config = dict(
    d_expert=160,
    balance_bias=False,
    parallel_block=True,
    lr_head=0.00683,
)
Below are experts of layer 6 (counted from 0) of a mixture-of-experts language model. Rows are named up (a neuron's input weights, with its number), down (a neuron's output weights, with its number) and show model dimensions 64-127. Each number is 200 + 30 x the weight over its row's rms, rounded and kept within 0 to 999.
Before each expert's rows: "comes after" lists some tokens at least twice as common just before its tokens as in all text; "mostly gets" lists some tokens that are sent to it at least half of the time. This comes from a sample of Wikipedia text that the model never trained on. Tokens count by the router's weight.

# expert 8
comes after: "| ", "• ", "maj", "Maj", "N", "a "
mostly gets: "Total ", "% ", "%", "Votes ", "Total", "Best "
up0,210,191,217,176,141,207,192,203,193,239,169,163,254,134,176,176,213,174,203,245,179,226,211,188,214,168,190,164,197,203,189,217,162,200,194,234,220,179,175,213,247,210,210,159,203,168,129,175,158,210,216,245,201,247,237,204,242,206,244,251,243,194,234,223
down0,245,198,189,226,199,200,198,173,190,188,207,144,169,208,217,208,217,205,233,227,166,253,245,185,241,221,177,183,154,148,129,194,218,171,142,198,192,214,197,174,195,194,191,203,189,249,188,211,152,193,226,183,241,190,237,204,194,146,222,234,217,187,204,145
up1,230,187,240,190,178,202,178,197,223,166,125,153,220,199,189,222,202,180,184,221,211,233,136,230,171,208,230,208,174,219,151,212,160,198,233,200,189,136,193,218,160,180,127,182,210,169,159,222,204,247,226,218,188,183,186,251,127,148,205,209,211,231,200,254
down1,215,236,144,223,183,181,204,264,207,178,223,218,176,142,206,181,172,179,202,198,199,207,169,130,202,204,209,169,172,201,211,199,222,167,200,230,165,271,232,204,211,185,216,180,160,219,170,231,212,194,162,200,210,248,183,214,267,188,219,233,159,185,217,184
up2,171,197,190,205,216,194,186,229,222,239,184,146,220,200,225,227,144,180,212,182,247,187,199,187,210,191,179,202,251,220,247,168,154,214,149,226,260,205,203,146,180,233,168,220,202,195,173,166,198,152,231,192,203,241,237,229,209,182,212,151,244,184,204,250
down2,277,166,230,266,157,223,214,195,212,260,180,205,150,245,250,149,221,220,175,171,211,159,149,207,267,241,207,224,259,200,166,175,203,212,199,135,237,222,226,193,224,177,182,208,153,187,146,203,219,249,191,200,217,204,205,196,176,227,219,191,224,177,218,207

# expert 33
comes after: "the ", "The ", "of ", "for ", ". ", "his "
mostly gets: "this ", "several ", "these ", "same ", "First ", "both "
up0,150,238,172,191,214,245,194,229,201,198,201,202,226,207,235,166,172,195,204,241,236,235,183,142,215,177,178,191,209,220,223,188,196,195,205,192,234,162,233,228,229,196,260,200,179,197,136,155,203,182,235,136,205,151,208,205,175,241,252,161,258,203,225,205
down0,190,186,181,285,209,167,204,194,228,210,205,167,170,187,221,222,262,149,242,197,262,189,211,224,185,191,244,192,209,213,165,195,231,207,229,153,194,233,228,151,170,147,231,208,228,187,244,177,216,264,183,175,218,238,171,192,192,210,171,196,141,179,181,237
up1,181,241,246,183,248,164,168,191,187,248,194,224,243,226,140,223,253,152,195,199,222,208,176,222,243,165,221,170,219,217,243,243,222,211,196,162,196,247,207,209,190,209,191,197,173,159,207,205,163,166,173,164,121,217,153,190,170,144,223,189,172,213,189,222
down1,188,225,175,252,192,218,144,188,170,240,193,213,214,210,162,170,227,179,153,213,211,255,158,217,264,275,202,229,148,193,231,188,215,220,183,166,183,195,240,190,256,175,183,192,211,156,194,183,204,139,258,237,158,238,205,230,217,213,224,149,164,211,256,159
up2,175,192,177,189,225,196,222,167,239,211,252,209,215,238,178,232,218,183,161,168,174,170,177,184,225,273,276,214,228,209,232,203,270,174,218,164,199,197,229,234,204,117,149,174,229,220,198,238,236,184,183,210,177,214,168,194,232,235,221,206,191,157,177,197
down2,242,186,216,216,184,130,174,222,233,211,172,254,212,180,117,173,211,204,186,192,226,233,205,219,226,178,222,198,211,225,261,229,178,174,191,192,230,180,242,228,224,186,186,162,174,194,157,193,159,212,198,190,186,187,199,231,136,232,169,244,209,171,182,174

# expert 19
comes after: ". ", "\n\n", "ed ", "end ", "wi", "died "
mostly gets: "In ", "se", "Se", "fe", "until ", "During "
up0,220,95,188,179,210,170,218,211,184,235,167,182,204,152,198,205,212,159,164,194,183,239,231,223,171,163,174,219,227,258,260,200,136,190,189,177,195,202,177,190,255,162,207,198,250,165,168,183,187,211,229,211,248,180,232,227,239,223,251,210,194,154,199,220
down0,191,233,232,165,211,167,123,217,251,191,198,161,187,181,221,217,169,190,213,224,162,200,213,236,199,175,220,173,145,179,171,149,214,239,199,197,195,229,188,195,193,225,241,200,177,220,151,242,263,196,219,137,181,208,175,162,211,196,200,169,221,193,153,175
up1,197,194,226,240,248,203,255,188,224,195,209,209,191,178,211,222,190,224,226,182,191,163,209,153,167,257,189,196,161,166,212,250,243,243,123,218,217,206,205,218,197,222,233,170,159,177,216,192,236,220,190,178,226,163,194,220,174,148,202,240,204,183,287,177
down1,209,215,208,199,159,214,147,185,221,197,134,215,237,135,211,200,181,188,251,229,173,208,173,252,181,219,181,188,167,174,259,193,196,160,203,230,145,217,211,200,224,236,157,249,228,192,179,234,179,244,243,226,183,186,183,213,191,234,178,250,190,157,182,196
up2,229,257,172,243,220,217,147,232,212,187,181,230,176,165,161,249,229,242,220,174,161,206,260,189,197,223,181,219,205,237,213,195,157,239,241,194,174,227,198,183,169,187,223,181,208,176,155,227,191,222,177,193,203,203,219,219,170,256,203,239,215,218,200,133
down2,234,216,203,197,194,199,152,192,206,241,223,235,260,228,183,222,192,199,178,231,230,235,181,239,209,200,229,231,163,156,217,200,170,206,233,184,205,210,203,170,187,184,175,221,179,214,187,148,184,192,228,209,127,212,186,212,217,245,208,194,199,194,161,190

# expert 11
comes after: "(", ", ", "in ", "–", "| ", "In "
mostly gets: "202", "201", "197", "199", "200", "198"
up0,249,244,148,208,169,257,181,230,200,180,232,201,194,225,190,213,190,241,222,190,205,181,213,203,217,244,177,265,215,151,125,262,161,165,183,141,210,196,215,243,202,226,222,176,179,183,188,203,196,185,227,256,171,198,214,166,190,197,196,192,198,159,242,247
down0,175,235,200,182,180,212,164,229,240,233,176,230,200,224,243,208,256,206,187,184,165,189,269,224,219,249,170,240,172,226,209,166,215,237,151,223,235,227,243,129,166,166,283,213,197,206,222,197,153,189,227,212,196,179,239,175,211,155,185,122,219,199,246,161
up1,175,186,227,216,199,187,191,235,189,215,178,184,174,204,181,191,198,214,227,225,209,227,220,158,166,219,154,197,183,239,206,173,200,202,215,189,210,243,173,148,217,259,168,273,217,239,197,166,258,191,196,185,204,184,200,163,251,224,178,245,177,146,215,200
down1,231,188,198,144,188,207,200,126,170,222,259,165,183,184,213,247,205,155,212,210,177,222,198,189,175,213,200,231,191,259,166,178,183,127,193,239,161,185,248,188,214,220,195,248,194,187,200,239,168,209,144,176,228,207,180,217,216,146,183,218,181,175,211,174
up2,145,229,194,190,176,196,220,222,205,212,204,234,187,187,169,149,153,227,230,196,264,266,153,190,229,167,228,188,178,216,198,193,162,203,170,247,181,218,177,189,263,221,143,208,204,191,207,202,189,226,207,210,225,188,135,220,151,201,201,188,198,175,237,220
down2,261,212,181,167,161,185,200,207,156,211,115,200,203,237,223,214,226,138,197,181,137,186,190,242,178,222,208,217,220,184,188,237,201,170,235,219,195,207,242,213,188,205,212,123,157,190,176,240,150,179,175,160,201,210,190,190,175,216,196,210,188,192,179,191

# expert 59
comes after: "was ", "is ", "be ", "were ", "been ", "also "
mostly gets: "established ", "built ", "held ", "signed ", "located ", "announced "
up0,234,199,231,258,189,179,234,206,215,230,148,190,185,243,186,211,182,212,199,211,233,219,158,265,209,249,138,165,213,184,207,151,201,209,142,195,184,164,203,178,163,191,242,170,176,184,192,212,188,189,208,292,274,228,213,207,214,182,167,174,218,223,197,163
down0,207,199,235,153,206,212,140,213,230,118,199,224,237,178,204,204,254,177,186,159,213,224,236,262,188,162,197,206,197,199,235,182,224,226,243,175,177,239,184,199,196,197,197,172,241,234,198,182,203,159,179,227,191,209,165,238,204,214,191,212,226,192,240,160
up1,258,174,255,185,255,179,148,146,183,211,185,216,223,179,178,222,226,172,278,153,231,220,192,221,226,186,231,123,182,207,199,220,185,172,225,185,220,202,221,227,178,199,201,183,215,169,177,184,168,145,244,165,173,185,177,219,241,224,192,157,199,191,204,153
down1,199,176,204,152,230,169,186,159,228,156,206,192,203,171,182,137,244,201,222,227,210,202,253,143,196,235,173,159,235,209,191,247,156,170,205,207,212,234,219,185,126,208,150,173,272,203,173,167,167,242,211,166,180,227,252,238,214,210,152,204,146,262,241,247
up2,200,151,228,144,229,186,223,135,207,212,221,225,202,206,174,242,186,216,259,221,219,235,181,225,172,162,226,226,223,226,166,222,197,209,181,172,178,193,160,188,228,175,185,192,150,249,200,185,190,213,166,226,169,233,164,179,189,185,215,231,191,198,215,239
down2,190,201,196,197,230,172,199,161,151,157,217,197,256,184,186,204,118,216,209,201,130,205,152,168,147,219,244,249,185,223,204,233,216,162,163,195,224,188,205,152,184,163,217,230,189,229,227,240,167,231,204,201,201,146,240,170,257,207,154,215,189,152,150,232

# expert 12
comes after: ", ", "s ", "and ", "es ", "well ", "ing "
mostly gets: "but ", "much ", "what ", "although ", "though ", "how "
up0,228,208,185,164,235,197,236,152,178,199,197,174,200,229,268,178,220,192,240,209,219,217,171,173,210,222,182,216,236,162,180,195,192,269,148,234,153,266,183,222,244,170,221,185,211,230,223,211,223,177,188,209,177,196,168,212,147,172,154,217,147,181,185,190
down0,146,221,233,133,178,199,167,214,188,216,200,255,211,180,207,186,204,161,238,201,211,214,175,167,185,207,203,194,184,214,164,188,184,228,208,237,182,181,225,178,255,184,184,209,195,182,231,220,179,179,212,195,194,219,176,161,178,186,139,136,236,169,138,222
up1,127,178,189,186,178,177,159,192,176,171,178,207,184,204,243,191,163,240,166,136,207,221,202,182,168,176,136,209,184,255,231,132,186,195,152,217,178,159,217,204,183,174,237,154,219,210,240,128,194,212,203,207,169,231,222,168,193,175,200,148,177,183,205,207
down1,179,167,153,189,262,191,252,223,212,305,257,161,262,207,218,192,246,200,177,204,174,250,261,184,220,231,193,200,221,200,175,224,155,151,230,154,201,215,221,246,168,164,225,185,271,176,180,235,175,196,151,203,253,205,219,165,207,179,233,232,244,240,178,221
up2,220,205,179,216,150,217,261,162,200,186,229,216,213,186,233,210,225,239,203,141,157,172,227,191,226,241,163,211,171,245,194,220,216,256,168,214,190,172,211,226,222,211,197,234,163,235,166,122,173,217,188,138,186,217,211,213,149,213,193,177,186,243,188,221
down2,153,222,212,238,209,187,223,230,166,212,132,259,213,225,240,182,229,249,204,182,239,233,196,220,193,243,169,186,225,164,225,163,172,239,274,214,185,205,138,173,240,214,199,182,240,220,229,182,164,202,219,258,209,225,207,217,136,190,243,226,212,204,180,169